{
  "n_layer": 10,
  "d_model": 192,
  "n_experts": 256,
  "experts_per_token": 8,
  "d_expert": 32,
  "d_shared_expert": 0,
  "activation": "geglu",
  "moe_layers": [1, 2, 3, 4, 5, 6, 7, 8, 9],
  "router_score": "softmax",
  "normalize_top_k": false,
  "routed_scale": 13.9,
  "balance_loss": 0.00939,
  "balance_bias": false,
  "router_z_loss": 0.001,
  "n_groups": 4,
  "groups_per_token": 3,
  "init_std_router": 0.0313,
  "lr_router": 0.000624,
  "vocab_size": 8192,
  "norm": "rmsnorm",
  "norm_eps": 1e-05,
  "tie_embeddings": true,
  "optimizer": "muon_variant",
  "lr": 0.0111,
  "beta1": 0.95,
  "batch_tokens": 65536,
  "seq_len": 1024,
  "train_tokens": 559900000,
  "steps": 8544,
  "dataset": "wikipedia_en"
}
Below are experts of layer 3 (counted from 0) of a mixture-of-experts language model. Rows are named router (the router's row for the expert) and show model dimensions 0-191. Each number is 128 + 24 x the weight over its row's rms, rounded and kept within 0 to 255. Numbers have three digits each.
Before each expert's rows: a language model's description of what the expert responds to. This comes from a sample of Wikipedia text that the model never trained on.

# expert 54
It responds to: Nouns naming media works and roles after the or a, such as single, album, song, film, producer, version, episode.
router:102094164100131106123119087126116153132073107082132086109150130116110131155120148151086156140135128123107190133114104169109152134151138142104152171151132099124122137136156142082129154114138090136119151111158158117113118126139145148102154127125104105099111151143130154123134078125117105099139126176157143162139112142158120168122109138115155139091127114065098136169092151149135170101164099140138124138123132128123072159134141175127083160126101080136123154125096124097132138126102115142158123117117070129150087134135135122144095115097134151142175104135128125126165120158137169106

# expert 49
It responds to: Capitalized first words of place and organization names, such as North America, South Vietnamese, United States, New York, University.
router:104117152085129125140120097084109144094113111107127108132093167134117162119120135148105167092134100136124179084116093144092114122149153139102091137160134088134136144109127139128113162128145084168124151108160148085119127152142109113176150109114112124116111149161106106118144125151130138131148162127136127121125119146120102180159125132109131118091116116081141168173123162122143183142165123133141128139094130183118100139105133117104114143135122115132116110137114124132149142126112175134176178127102120152142111150141171137156100064101100165155166115141122113163158121170133172104

# expert 15
It responds to: Wikipedia heading equals signs (==, ===, ====) that open or close section titles, plus line breaks and table separators near them.
router:096096129087110104124096156105134148107100110120100101119110159106121144118139131144100123102148127191128143109126111148157129106137108099111110161146134135108121122128149157119155199091137101129110161086149168109136133130134119126102134095117115090102123167151099128107129125167120131123143155102136141168137090161125148169152178128138154153067120124103107134151105144157156175115143099137137149141126127147095130129088168121117089143112134122128095133174130122154102094154120119144172176124113115126176114120149125146146135069087118134144167111143139133093137084090150159139

# expert 16
It responds to: The word as in phrases like such as, known as, regarded as, as early as; also in, c., became, appointed.
router:110105150112135108138125110114123140077122140114127120130143153083128173144130134129152156123187142139111125113158104164110162136141090080119096158179109113116126167118158155100127152086139117183103138109189146121086141140163082152131145134147115109126137127147113126103162119143122104119147130116136143121157086168133087119136110177105153128072146135086112145153091155125145143139124108124154130156126119151101146145114164154142084141093086080159109140134084137125154143086137141116136130147143109112146126133106153148127127094125106101141155091142162143114148078106138154158

# expert 33
It responds to: Initial capitals and spaces opening name pieces, especially South Asian and Arabic names and places such as Sri Lanka, Abu Dhabi, Srivastava.
router:092115159090148137135127113120107127094089113108100101098140163140128138140127139148117156101174112137114165096114102161127163113132127135090100163162120085178120159123130159129133170131115102132106153072153144118113126153148113157127151138109116116126120142133075148113122111097109132119150149146127151150141126178109080164166171134125157112116126129097139121149102148145146120120163109122156126168126056159119138145122143115129133113104141105113145122141119115149135135132084140111153139164128096079148120141124174149130094089071093125185151064110139155120146113142133135129

# expert 23
It responds to: Verb endings such as d, ed, ing, ding completing a word, such as remin-d-s, demonstrate-d, reside-d, redistrict-ing.
router:100112162092099117137076109128162130130125126141132091062131182129140153153100153140122152100157109147113141076126141131123164126163129118120117160124117085145121173128129136125098176114104122124107137091164141094098148158162138128136161097135129103129137119138100142149123105170122116096131177111134131109142111162141105166154149136134166149092148138123107139121101160148129124111123126149167154156113112129070083158086120143130118167108130085121109128096130141105136078137126128177162125160161111137150126104160151111150139119123128111170176083129151141128164120150137125104

# expert 45
It responds to: Capitalized words and small connectors inside names of organizations, laws and works, such as Committee, Act, Plan, Corporation, of.
router:121066120093107098127087109100115134086133096125116123088094117114127156139106164135109131094149150149118136117107115136133143132134116159102105155135177094122165146126154143082140130101151089173090141139182153110133132168183092112120157125116129147104120147133111139097130105147120130109131168142121156160143113166149136170112123158078163139084105156091093151162119170143152147117165111110164121177145117127142108129118138151116089152114102092127101125129124105146124136131082137114132144178149135106135121128108153154168111103125121175113133107098154104112128109155159131133

# expert 32
It responds to: Short lowercase pieces inside words or names, especially p-syllables after a capital O or A, as in O-pu-s, Aero-pu-erto, Malas-p-ina.
router:129130113102124118135118121139128101081110090101107076100099117121090155113128109111110166107159115155123143112158138164120129104113105123090099176165118125111122135131147170120142153097125074168093167124165127113106128158102120109135130105168085117122136123140079147159142119094109081099120160127121151146154119168101111121137107159090142103109106136113128133152099147143146127124152149114125133160142130160075104166075165154129099132107115115105132139106116102130144126127129136120157134154113106088141127155126185138192100118090106140153137094098114101118130079110154142135

# expert 44
It responds to: Adjectives of nationality and common domain nouns after the, of or in, such as Russian, English, government, water, domestic, river.
router:079094167113148119145110101120124132096117085106089095092119115130124161126108169101117158120150106143112133109110125163157144148161134126099116128181121095101136146147118161120116127060157124129078137111146124116127150108153107109137147115145120118132112142153113158097178094136099125079161146130138163170134122139131113139142115138109150132114148144112140135168101163157118151114139112151158104134134090154091105155068125114091105123107084128146128131172090124126120135129101147150154177128151074120140122159105152154134094107107081154144139120103169091155151101139134145115

# expert 60
It responds to: Opening quotation marks before titles in chronology boxes, en dashes in scores like 6–2, and function words not, so, do, as.
router:099100148097126138120102121105063169089074130125104115103153174118117169123113160171131139130125121176117148113121120171114119135172094114125101172134144116100127167118150134106142158093162115116119145106137158108091131135177124155128143110099107114123119124147095127114134114141115113125148129164118138129134077128131111126148121139099155128106113135070135141179064125133139120130163079149146110157106114130097114157138134142094082167119118089127116158111095152144152142125126135132153130145107112156169107165121129153172119113110137120139155115139151117164168079117103165128

# expert 4
It responds to: Determiners like the, this, each, these after of or in, plus the -yl suffix in IUPAC chemical names such as methyl, pyridin-4-yl.
router:115109147110111125151121142102096131065126141085091095114124138129115180135165120122138157078158131166121140167145119154145124092140125131126132154182136107132113155107116169148133156143130108143120165080144145092109182171129148113152138117079091109154097144147111173126140094138127111136135131129124159168146076175133094131157121109113136116122114133121104106143104150142174148165148127137158125125138120150096096177092128102126090165131100125134089126122125119164111117116098137108157141155135115114152117099148142147172092102115087130130129114150163134131130089112111143081

# expert 40
It responds to: Single digits ending multi-digit numbers like years, model numbers, table values, e.g. Porsche 911, 2017, 10,000.
router:125100140084099104147127140110124122096103115126103109088138124097108185130124169147114141120169103169138158086129122163165153148149114136095131168134123118140137169119146152109140151113118096131111162108171136102108164166164112131137151116127102127152101167182117145121158117146094125121167170150132166116157074164126131142157170143110169113098099130125115134159107139109160148129139110123153156145106090164105106138107141115126133143128138068122092144115107128136126135102124146146133157163168125119152137121133166150136105109095099159158169118091158131136145100139141181130

# expert 61
It responds to: Short letter chunks inside words, often after a prefix, such as ut in euthanized or utilization, op in Troop, it in wait.
router:102093134114113125146112146111122164102133136107124116100097167121089121136131149109131170101178115172126140154176085154109137130136138109090114137183119143118131160145147188142147151119096095127096147098139131138107163109169124128158150103161100098104167136140106122120135126134137111112135138138127143140145122140163078163195135135109169144104117124126126104123095143144141134097144134165145110136136124144120133159112159150125081147122097111101079147136108132127136114136090120123164132143114099102135114114148171166184098124088126128165205129093118117116168126119110116146

# expert 46
It responds to: Digits after a decimal point in measurements, coordinates, times and percentages (27.9, 44.2″, 48.5 m), plus million, billion.
router:127105150110109128124115143113119158120098118129101085123117116116061130137116151157119122138144126148121166086125112158128132131151096108100121149155132116133105186130132161132121149124112077123096140088163126090093196173134127138122119131135121085097145124162079135102163084120098116135154184129121147130132102145116120143155143140127170110076145117121111136128137135130164130128151121139171153120137073136089115167114150128144117185126118115113108146118122136127124095092124141176146142174173101098137109157123154136166128112090126145136174100111190134121127128128150156130

# expert 51
It responds to: Consonant fragments, especially k, kh, han, inside transliterated foreign names like Aykroyd, Shymkent, Mykhailo, Daniloth.
router:118113116084147119141102119104139142111105097110096093110140129118129160131121127132144132103150115146131175074152113125136190118113125119114115181134141096149146167130145124093126137120124094179072138118153139117106148179109116131118118125097108112100144141159104121142115103143081106130166175163132154149138090175110113157120145105108151155108122115117130148139103153143146122117136118108120153167155093138069102146067162164135102120096137097136124149123116117166127105129125134133103178173122111136125126151180162148169154121100104169135117122112137132121144080151144153152

# expert 26
It responds to: Pipe separators between cells in tables of census, election, climate and sports data, plus semicolons in number lists.
router:069104147105110072125097136107131140094131120127116133065104138087124141142116128130119174102149143141133160150128118164148136149153110109131063160151129113101107146122139171141119160110123125160070135122153137123122147140117104130134145079091088106119129142160119118129133118143118139089127140130148128156142097178132093142118138111113132135116128143069114124116124136134151117124137137137186120142117121162074124176089155165133102144096100112132108150131125115145145122135093143149177154164145074141130115119143152119177114080111083137140171085122138096150142117131150159132

# expert 50
It responds to: The word and, plus or, but, while and commas joining list items and clauses, as in people, households, and families.
router:104089150069113093120139103107122139052110125111127136084108164114125185112114174138130139097195102167146128113136116170103118119157121104105113150174145118112133194119112174112141141125100107170107167096151144091110137147143108134130159102091110113128147153165092143100147114131113135142148153113138152145147097164138127115141125145111141118086108148120126122172129156153153102135163103153162169163128112152108128155121154134125100158094127118121106109114132100124136135126091138153142122145148116145146095153146148154146114109110100125120153119130168081146120099136148133123

# expert 12
It responds to: The word the, and other determiners or prepositions (by, during, its, their, his), usually right after of, in, at, for.
router:137081115094137057127139131117088116114071102131094152116136167118115169134103165120128155123150129132109132125118116160143124134183109096077105157164117112107139125138143131122107160110142103152105156118157171110126171136151102101099128119098109122124130170140124145108148130109108123133152157159159133134141112166164124145145138129084136146093141142066149120169113169123143133123144110121179134156148108127112103153115163125144126162089113120141079121143119136154131129136107167152142144158132139110139129124132166144150100096118071126177156115111139088147132085150122157083

# expert 43
It responds to: Digits after dashes, slashes or in tables, such as end years of ranges, scores, page ranges, e.g. 1970–1972, 4–1.
router:131114153078096127141095150126118117071113104100123097110103143096130149142103163175129143126130113161123146114131094161137137139175139102094125171155133125121138151124155161134081155118129109157114150102151132075139199139144127126145138111135124113132147152157083124122135113100115108123178154134119156118118114148118104133134146157068157146087155121068133137155132160124171138117139095180149130166145069164082124127121149129122084176120115121122118164121120109121128136110116153143180130129133113145145104147139160125165086103100124143129153123104154125126136113144147142108

# expert 2
It responds to: Single capital letters or short capital pieces beginning a word or name, as in S+HIP1, E+pidemiology, S+nCl2, Sp, Sch.
router:121110155116099107132096144122114134081126111120098115118115128130124131141129134173128121103142090131100155124166144142117119139167117119104083156198132088112121146141135138136113167095132099123118148086171172085112129163174101131118133115103101133097144153158093153098113125109132119144130122158151139136120119161161106158176155154098142144096117114110114110183123138120198109083172111113138113139137115135126136168061139160124080123130088122141101109140134115137141128096090131110158130148151129121137109115127142116152141065117090130150152113129158114143179121122147145105

# expert 20
It responds to: First digits of numbers in football and tennis scores, years and dates, often after a dash or space, as in 3-1, 1908, 2015.
router:109123147101135132163106121098106136098121121139094102110133132103125134139108155129103165123152107146133138121120115153122135132154138133110132137134154126131102171132118161136104189121130129152095125114140139067120138107166097118125118086148120120166131142141111152076168111115107140117108177136142139123139119158114080136147146112098161179085127129056117119143117149117132139127135103141142132134130113183090121157119141130140124172112131097097089146169137125161138137097102181125198117134186109120133130144180139126198123114105114126149185145093126126140138101149150151128

# expert 48
It responds to: Content words in law, policy and finance contexts, such as cost, decision, appeal, access, rights, pay, and verbs like worked or brought.
router:098113135104097116126144132093137145105116115142097104097132158133107138127120138115119115127155138135103123119126138145120119176142102123117133161130144125133130198137121128115133137120143093125095142130150133091110132153173085144147135128140135124123137138147112151086138113122109103098165125142097149173150114147143127152130161162095127091111078152102086144166094159160147134118140131148153101149119102160104126127071142122116094097123116120146107105161075131155110105115102130151168127162155089125195110128111182165173086075099114118165165120109118106140119128120180167105

# expert 35
It responds to: Bare spaces and line breaks at line or cell ends, plus ak or k syllables in names, such as WikiLe-ak-s, Ak-tiebolag, Tal-mud.
router:089079138100140133174096149101125132103122114146103130120111185083129151156116135131094140076164102132131136085151107146139125132120119105110110148141143100167114175136156146106122139134113087158083132124173162086085132161143097106132099130122117130124127134149099131111191126156087122138152147126162156125160120149154104152151156142100155161094124149087128124135128178153151111127161111121184147141121119158090096121114152122114115130128131095117095124133102115148101113096098115149172133150119141118133130148129158145173135091105107096135173107140120106135125090114155141150

# expert 8
It responds to: Mid-word pieces, often accented or French, continuing a word after its first piece, such as coup-é, Pok-é-mon, sup-é-rieure, Prix.
router:108124176081103129103088165120100121089114120114106134103131182115133157126105146156094135112150100123136125086112145139154141134144169123115126123133104113113156135103146134116135174132139129160126128088129188081122119126169097079125159101126126123157142152128112157103171137161118114124135175122165133121145093170156099171127124121086128153083102151116108114135097148139157130151140123134156133140100106198105083147095154124132138128133109125122103162140134151124136123113119142158164132125117065130124139157124122116141112122112114123135185100131185141134117109127138192139

# expert 53
It responds to: Articles a and an, and opening pieces like un, re, al after a space, quote or bracket, such as un-like, re-published.
router:137078159118094108153130133116123134103114154099113096118142131131113133142107125140106133087154133168100126151175081135097113160186112104119110162165140136141128155145138128100136144088099107112108162104148151109138162137164115129149101125099132115097111149150112157132133132090101106144121121121124145165163100152123082144137118145099130116101127158116133095137103158138156142133115129131143100150113138158110138162102172182128068154096090117128099136157117141153154094142109139129156136137102071134157080130130164158166134112099085115127202100126112136141156111131131140102

# expert 25
It responds to: The preposition of after a noun heading a phrase, such as growth of, rest of, member of, plus de, du, by, into.
router:094110138092105080140095122090107119098131113112112117068094161122150168160131143114106132103169134195086150105134105145123143155143102126122130123139117110132116183112145130154126156106139101158101138097152177101136147150168130114135155119129106120112133118149103138125136094149122125134152173159147153152129112182145114155117174112076123170078116151088092107163113152113159124109143082130175115154085097135118128148078117112116107163117111123110125129131123131140156125100110124142150146151144104101143116131140149163142112077123087128141157118124149108118125093133147137126

# expert 11
It responds to: Single capital letters or capitalised first pieces starting names, initials and acronyms, often after a comma or first name, such as I, G., Cris, F.
router:118121158114114101138116126102083143103096112128098115114137139124152165142124151158132122125127122156115135101110115168115120119126097144116095130152151071158137157147129169117128162067127094132109148116177157068133157158173129146101151119120084109114132161136119139082134136102131138105158149149141123137147119161134094139120138125098149138128149125111120116150118131105184124113184082124177104161090104143085110136089152156149118122119123077136096107110077105116163133149082112125153107178131135145130131109131158136165120118108118134131143071108165115150128097106128122099

# expert 27
It responds to: Pipe characters dividing cells in wiki tables of sports results, elections and rosters, plus semicolons separating list items.
router:093097135088126095123101120106138163076133124124074122085116137118130129132124152151100171098154140127134160128131125168122120123176118129127084166134115121123126154116127177133119164131109122148073137112151129121126131120137092099135111068132072113114128148128115120131136123119123123090116164129134143136146101171144108146132122121102134150086123158058116095153111137149144140128143091145170132132113125154104124138103145166131114132072078084136120150143113121131151121133054149142152139173149096144130125145164162130178104094124078134137157127124117114138144110123133176140

# expert 9
It responds to: Commas after introductory phrases or clauses in prose, plus conjunctions like and, where, although, because, as in "On the final lap,".
router:113131144085119120120127119078085127072100116131129112103117155108123174152104132122127129098132121159119139104140064140131129119145130100124127167154161105106105162126122172125136151108131124146106142109149164095121123151167095112121120084134114108134145170133100116108148116129107130101138195140127183173130099149136096149134147124105151130085136147106129122154080165159126115111155072133157107144130113147118123140097158175135082137084133109104123132148133119115139113104093166125188131167151093146159135127151167132136115107105117127122157124126178125157123099151152151107

# expert 24
It responds to: Second syllable pieces inside foreign personal and place names (An-at-ol, Ka-s-anje, A-ik-en), plus digits and ″ in coordinates or tables.
router:100118147075142100133135114128159140111103108101119102132132152118115124110110137147100132080168094131114137112128123165136132149125142100106102168147155105129128153129150145114153152130123084159120138137163138118108130141126136103145147103109126120124134146163105140140134101091084092107131171154132187144156111165108077155175166125118167144109117118089142151148113144110136121123155110100127135129112109143074115119117174106130127161099099098134151146152142139148137101118108162108167163154165117106153140157132155098138140099048111173160137101149125153121131068161126141091

# expert 55
It responds to: Capitalized words or first pieces opening a sentence, list item or name, mostly A, In, The, An, e.g. Abans, Aberdeen.
router:129083117113132142135102139100097137098118125102123135098100152095132139141096141135113146110168133148140144133148117151141134100156132142126107151173157081136143145128116149148125154107138104113117144101178152075137115156167118141137110130133082131127139167146085161138154123130127127128161168117133142130128104164141122169151139157109140103091126124091102145155108138146170121105170117114169095174150132141099114137120166106146127142076098105101112148154129094159160092128097138116132167140135119095127107166156171175167124096092109129134152095103173106106153102122148184118

# expert 41
It responds to: Conjunctions joining list items or clauses, mostly and, also or, but, &, while, such as Canada and Australia.
router:094100134100135087125133107104088117089109116111124105080119153109122156126101166124123137102170123151145158080142110177110102107144130112117115184189157110115122150122133173114125139111096082153090175106170125102115130139167100137129155108119104142091150161146084142099181117122136112115154178118139167144150101172128127145154128131093143134101108148106126130168115156135135120123164097125138115169126120138101114153095168149132082150105119128126111131097115101152127127093117136116169117151149115141154107119150146148141128091096100138131154116125155093144116102143158139129

# expert 13
It responds to: Generic nouns after the or a, such as part, role, main, region, central, local, plus capitalized Bas as in Basil or Based.
router:078125157097130133122132148122146129100120123114141120129093106121146170170116136130109158103161123141127150100119128189135110115129123144119126144168133132147110150153118115131106160097122131146084156132187135121133156136172136148145179092129115119112143169176082155119146094149106128098187164120126151144124119160140103162143099168110120139121139101080122116157136180128156181069171093151172142135131135146115108182078119130120103127120106116140117133124103143136116140101076122107147134117129133121125120136152152154166099094101116140145143092129145111114140100151167142131

# expert 6
It responds to: Word-initial words like air, aircraft, broadcast, television, radio, present, current, also past participles such as operated, related.
router:130102157103156096167125120145126103097094130121134107100135100089138136141159171120078160093191127133102133124128116146100133108153120132118120154164149093116114160130120136175116173092114109123093151089146136091133148133127111134126114120155091133111117146134108161107164129129081122115148148182148153167154075155177101160168120131118167127105144143123120129154097172162154116145123138123178133131154095133125095139113136119122078152114100104111111151123087139150126096092126147142135114141128085083132101136146148118156127123105097118111156118122124113165120104126146179109

# expert 3
It responds to: Word-internal pieces like ac-ous-tic, appropr-i-ate, disob-ey, plus count and measure nouns and digits such as million, pound, household, few.
router:113106153095126102141136110117109185083098108083095093109117153119095137142118112160124158127136080151136136161130113176133141133116109117097130144144134092137110138174106156140147161115095106170111157069139111118133176130151154124135123094160119096109140120146079145096155106134098117092130161127121153168152090151140107153156131141117164121099138119092123108134099134108120117100133066128138143150124126114075126138141157139107108120118141127133115134156110107131122131147100141167193137126127104133140106147141142139133149125086136134179197106130131151115175119131158167121

# expert 1
It responds to: Word-ending suffix pieces closing longer words, mostly -ing, also -ation, -ine, -s, e.g. screenwrit-ing, cross-ing, Egg-ing.
router:083080140081119110143123150085140148097132116097129098109099149092126134169123137098129181143146124152147157137132112161141118136147098122120094173144136087122104139136106124099112143113111120146102156099153134138122159141161108137170164109122129106088120148144114142124150127172110122129140159126127162152125057166142116149110142117123125151083128124103108133160073179152147139118121100142131121137125096178098110130130128122104130148141098131134059158102128122127137092127107177140108113152162137108132109153135165120142099112103095125137177134089175129135128090131123140083

# expert 21
It responds to: Commas inside names, places and dates, often in infoboxes and lists, as in "Jericho, New York", "Fullerton, CA", "November 26, 2019".
router:089106189082118142115140120094106142059099114121107113104145144095120201143098147134122144095155101163116131121132109138138123121139114120133123142146143133114151156146127145106133139126134101146111171114163167102124139165170103105144125092136103100102137150145107141110123125130083128103125156121130156151111079164146090144122171154101138128066123155106124128153078150126157131121161069149167099135135121156118114144119136137147129158124133094119102135113107146132108109116107147115161159168170143141162118143142165155158105089100108138116147116123159123136128073133133134090

# expert 19
It responds to: Inflectional endings, overwhelmingly s for plurals and possessives, plus -ing, -es, -ies, e.g. Anne's, veer-ing, ob-serve.
router:118085135083145115152129141116141144127099118097097084116100146073133135127113155105107139118187133152120137149108131133125136145128107145124124164155127111130132153147153136120103139109098111161067166084159159124107128169186099135139143127097119109119126133181092162119136117151123106127157182169151181138134088185154115143122113125115149147104119135113115155138124152147122123103140106156141121156101104176085087153105143112126119151122107088133100128131142134127139110123117168122133135161158137095131129140142141118152123087105096139167163121146172129154119085177152150128

# expert 57
It responds to: Nouns like character, role, Date, Born, Title in infobox fields and film or TV writing, plus "of" after them.
router:083104125090112096137068115073087132097087089111127108090122143127157158172145147139125129117138138139096148086139108170105145153146113114115141147156136096120136134103152119134124167137158119163113146112140140110105154130152130138148155101100098099093141133151094138121140087148112126123142148133141129113118083153146118122141119137129151111106105134087119135146113161134177166118142113099164137171100124139142123174097123166106105142119104093094084129136112163127153151131093119149116169135143082157144080139155135130167087108114119122140165127126138112151145112170158150070

# expert 42
It responds to: Line breaks, spaces, commas and periods ending dates or clauses, plus infobox field words like data, website, magazine and syllables in odd names.
router:096115142084126124116164104097123143102136104110124142087114147094103145113110152165110155124141069147139143135126125163116122119142154111108100152150155108151120153134138144120171162099132105182091154109153133107142125116132091075133120094155095107117149150153095116108133107128083129110131133113148138177131110160108100166160135154113133149090128124111100118150109184140186150103120075104123165174130089121120109113116158133137099111121141130097130141147107124166124107102123152108122131127097097107135099119145164142166101065107134104147141107126147114123132079103119169102

# expert 28
It responds to: Country, place and nationality words in running text, such as Pakistan, American, United States, British, New York, German, European.
router:107105140118134084139119122103126137105119081122112103088104124106103136132083126142100162105166105133114182094142110159136150111131128151102106138149133059112095136157136155094128165103112100128106133107179176069148148148154112123135121095131107095117114151153112117095182136137115131097125180137123190182119120137116113148145132145085165116113133130103143099138114153144138129121144123153173123150103108151116137143103155163104114154103097125143118117146088108123136125133105151137160164146157126139141140111106164137123115097111094167125135097113149104170148114131145161093

# expert 56
It responds to: Syllables starting or continuing Japanese, Chinese, Pakistani and other Asian names, such as Shi-ma, Sa, Ka, Kha-ttak, Hong Kong.
router:118110149104145142133109127123136147112103117132086120089142157149119139136141161160163184102163129148110136140082135155120163137154128137116107115137124085136072149113136176104130152084133129119108170107159175113133128145128114101112149116128096123103136153148102139108169112115112136133123169116135156114130131146141114136147146145115150139088140134095137134122090155119142122115168099159117152176100129135115087155086151117162139115124076094113141121135118138139157133117123131109168139158155107088171099144132185128145073105093115124151165069094119104141153109157190127121

# expert 36
It responds to: First capital piece of a name or term opening a line or field, mostly taxonomy genus names (St-rombus, P-hlomis) and song credits.
router:133138132113094140125106166124110138081143120129096118110099137121124123126131137159118151109162084169112154102107098148135140128150133141126110133152177108137121156127113130117132162143133087140111159104149152095130136158184083140110144114117076093096127161152094129106166108124137122162108146155150129130135126134139108149154144143091140142108119141121105119149147114101186130096157114141153139153088122138098119160099164170147091143122119111161092123115118140150138112129081112103153118184137121132190100144130148157186110089095100142140156082095165135123160092119132164121

# expert 63
It responds to: Common nouns following the, his or a, such as name, album, film, office, style (as in "Architectural style"), life.
router:107116158109126128138116123126144143100101125104140089107102116095137154118097191132108127127132139136133107141129131141117150147142104121115108138159140122147110141157149155119134143120115130166107160099176140100122139106157132126114167104120104116152109155135117158138169096108091146108147167111122150178159115195147122137138132160101160136107145178113103140163112130126153138080141092149170108126151087171110108147136131139154095130094118102114110194148064139129108108129116143118140125130160097158174103132137135154146108084100095088177163094126151127118105096150134157144

# expert 38
It responds to: Capitalized words inside proper names of institutions, offices and places, such as Supreme Court, High School, New York, County, Second.
router:081095148096142104142138120108117155107121093109097102124091125121116165118102156122130126106170130156096142140122114139122154161147127122142112148156155104145132148107120140112091152100087098174105125144192127076135135130177096118124156105108100126111123121156103134121152102113124127138134141151140131140188134140126077158170146137110147117107130143068119091169106150097147127113132107159167138163116115145117101139105159163136108152112091126107120128143109103153179107164084139143148124153154126123145132137139176169152145081106117176123143115101138125152113091136148163106

# expert 5
It responds to: Short syllables and digits inside proper names and numbers, such as Mal-mo, Neo-B-lo-od, Kas-par-ov, and years like 1-9-83.
router:105104163087105129126162133107140108101096090094102087089127142104112169111128141136116131093141107153147163118086116183134116132115118089104091136157100100107120142142124130117100135103123087152090136112146155103121149156109109144105139137107113139141130159133073146138134125135096125101134148147125178182140115150132128123099128143105140110113101151090094140156140164122173140118144079107124130135159107165032120187140151136128124130097095098149119145136102125147113119137108136127134147127127128125142127131123145131118113081114078128116140113089143156131129088096179153123

# expert 10
It responds to: Line breaks after wiki section or title headings (= Glanapteryx =, ==Career==), and ending lines of lists, tables and paragraphs.
router:093117156114121132129146143082133135110127092107116131116095139119133148150108157157103158119189131176118135148117110158152167142143115114103121153169143120131126130128160124094110182101114105130111133110158174125117162123167085145119132097124071131093138137147105140113184116122135107125135157141145136128141097138138110140152140131074131131120126131102113129146104176157152105107130074153131127176142089162110120174070186125103114158113107128126103141130122133151156115148121122121153123162110106123150114138163194167150114072113112131133149126114133098132138099108132181127

# expert 14
It responds to: The word to, mostly after verbs of motion or connection (moved, returned, connects, applies), plus into, through, from.
router:137095151109128114126126114116119142102144132097091081103113149110123184133084163183118179097153109118131119106135114127123108166171114113130113158147109098119128181148154127098113178120128099116100142087150125138133120129152125122154122134119134101139132141157072124104139097110140138134143189140160173193106102136123092121144128138097135116086118112101098162158103150166151104130159103125151134166126120149116118164084164117102084163119113102118109154110094118126130123107124159118156145158132135158145113129117148141152102083108086127137158120083161116121133124136119147123

# expert 52
It responds to: Single capital letters or short capital pieces starting abbreviations, acronyms or transliterated names, e.g. U.S., al-Umari, UR-77, TIC TV.
router:118101150087098137128113105135106153104110079151075128090082151128137149160106140151136149102154109139129123118131133171120117150160119137121097137142165064115135152154130127113153158088159079148104145091171150106151127156172143142126126114132104112096160165141100120112137133138128137123132169146146139145123121145149100163132144129074149133114121118099124105168133137127158121099153108133153101126131083159090116135103160109111079126118084102133074138143115108112171126129129126135148135153155138142132102152133161155151124066105116110191148112128117096101152089120109154112

# expert 34
It responds to: Biology taxonomy words and Latinate word endings: species, genus, plant, -idae, -us, -ensis, -ium, plus chemical suffixes like -ate.
router:109097124133123094153111130124118140076138125107105101115104114120143137155121150127115169065140097159108157105118072163150145142109144116130098125160172121137120149124121108121108137146100095140110149081137158071140128141178116132134154130116101078125111159171113121099177095159097126132112132144153154145146086134113099129114142121106145136082094175130107103116129124130137115117158118113145124155131135149105134167092162150132115151118139117130104130109103134157106125131089088096158120150164100105177093151117142124158134104109069134151150115099186160138140113157147136101

# expert 30
It responds to: Capitalized first syllables of names, especially French or Romance particles like La, De, Du, Bo, Po, plus New before York.
router:134142169101111112109099118081106128119110109129126128083147151115100170108110133162136141094149097139130146154095124161113129118138124147077129137171155114125155168121127159157104139102123135141124146094158134082109147151176089118139137126097081135140123190169110128137143114135111131130155153125135137147127116149126115136170142159085134118094135183098090144149100159130150150123147109102165122157142109172093109153110133117142131114106112103128128132140095140137116098130065123108192142127129124125145137123159144140151094080131086122111176090112171128140123079103121124106

# expert 17
It responds to: First lowercase pieces of ordinary words after a space, quote or bracket, such as um-brella, us-ually, bi-dding, plus table separators like |---|.
router:133089138104102109113128146121118157120113129090092101121144169131119148156112112166085127100136108177122122142155134148123116126219126078109114128151116115104111136165162141119117169070121116147106143119145133096131200127156153094160150127145113119097129136161113116116143114124112111089138140098128165138154119132152112128161123144104145145115138125111144124149103152119126134125161096142152120144109142166079156185118145158146081122102091121129114151153126147150162139111097153138192140155129122154163124138141150136162120116103127109144172109147119133129150103157168173132

# expert 29
It responds to: Pipe characters closing cells in wiki tables, mostly after locations, names or numbers in sports results and election tables.
router:106094177079126085123126134075120125094104098133109108081122161125126140138114154140103154099182140159116150097120123185132111118161120117112089158145126117126110164153150123109119156110107113165053132132167143116130122154120117122121158096145093116120118120149088143114140136126089106137114156145143149142108114191115112152126130136103123122099140126099123112124111134138146118118161092135172141143140107134110130136104188153107102141112117107150105150110073104143139107116085126152167117145143096116139105136160192129157118072126105116137144095108163117116140119137164139121

# expert 58
It responds to: Action verb stems and verb-like nouns, often after to, such as monitor, guard, report, attack, recover, followed by -ed or -ing.
router:101135146114077106135154171124140155127110087133141118099087123108146179142083143129117156122164150132104137139120102154160133137131128109112107174125126109109105169173121154102115152087122122152072141117151118101119124152162114106115145120133106104120116130165101131101161110112114118118175141165146165161169131164126104182151136178103141130122130155121117114131105154141136137110155128167136098160126111135108124141075139161121090125107113126129090146148129137138133086102112125177147112138146107131173125133115161155162099102099112114166151066085124108149153123105154124097

# expert 47
It responds to: Inner vowel-led pieces of long technical or Latin words, often in species lists or chemistry, such as polys-ac-charide, spin-i-pennis.
router:129126127091098137095078108127125162077135101097116107091145125131116132155111131171098153101153129170112159103135112152110118123111164153103124150168137135134126144131133143141131178129122070160108126112150177112109155134154096107121100124103101094119141127133093118091134133099133113122137132140147175132157116147134109174124154112070173147107124133124152114151121129155172132116121123113132100145129113206137131125090187109128091120129120112135093116105105116171093113114094136105175130128118116128139115147143145123148096104114129121135135106114132157144154073128165193108

# expert 39
It responds to: The first digit of a multi-digit number in tables, scores, years and statistics, such as 1 in 1960 or 4 in 42.
router:092100154101082122122126143072129152070120111117107088122111125100099131142113138151124151109136137207111151113146089153112144154154136116103127146145152113119103163126116153124116157088118107119111150099161134069130157140192116140145121088121116125112138126146080126124141084099124130129129151129146139127114110184119105172138137158082159108094115140080108112142118154108156141132166116135122115160126095174084143130123154132114088170114115120122105137156123126118124102121112148147183161142119127132141120151131155139153123102112118148131191106099141090132153110118150128124

# expert 59
It responds to: Prepositions in, of, at, by, during after nouns or verbs, especially before years, places or money amounts, such as million in sales.
router:116077144087130096129135124085111138084131114133115123098118152103154179132142148118101129137178142177115146114134144153108102115155094122096108144151118104161109170136120132133162181104127118156083147110153143127103191169153133088143130140128125112106140134170118122114145108134109127120161148129144137138162078175096082121136131168108142143073123145106115146176132164141144154133127135104183156159133125147091139141110134147151127175122121130141135138153125154137156117137148103136146128164146142110141138135169139173151120112112082130153169110120136163147142082135158142127

# expert 31
It responds to: The first digit 1 or 2 starting a four-digit year or two-digit number in prose, e.g. 1993, 2022, top 10.
router:094112159063095113141102141082097133096113125119113084108086130100126164136090141155108153117135119175125144105130119140136139147162122127110115142148140120140155136133142144121104158121131101122100133107145131084131158129180100139107159083131124134133147154152068135100151126123119136135145156138150135162127135191130099154132136133074175140085137141060120137179130187143135119128143113147143136154124111183097133144130151127113100132093096124143110168133123106142134121118130149134182144136128106130152127130138137145151120109121135156143186115106141099127145092147191147132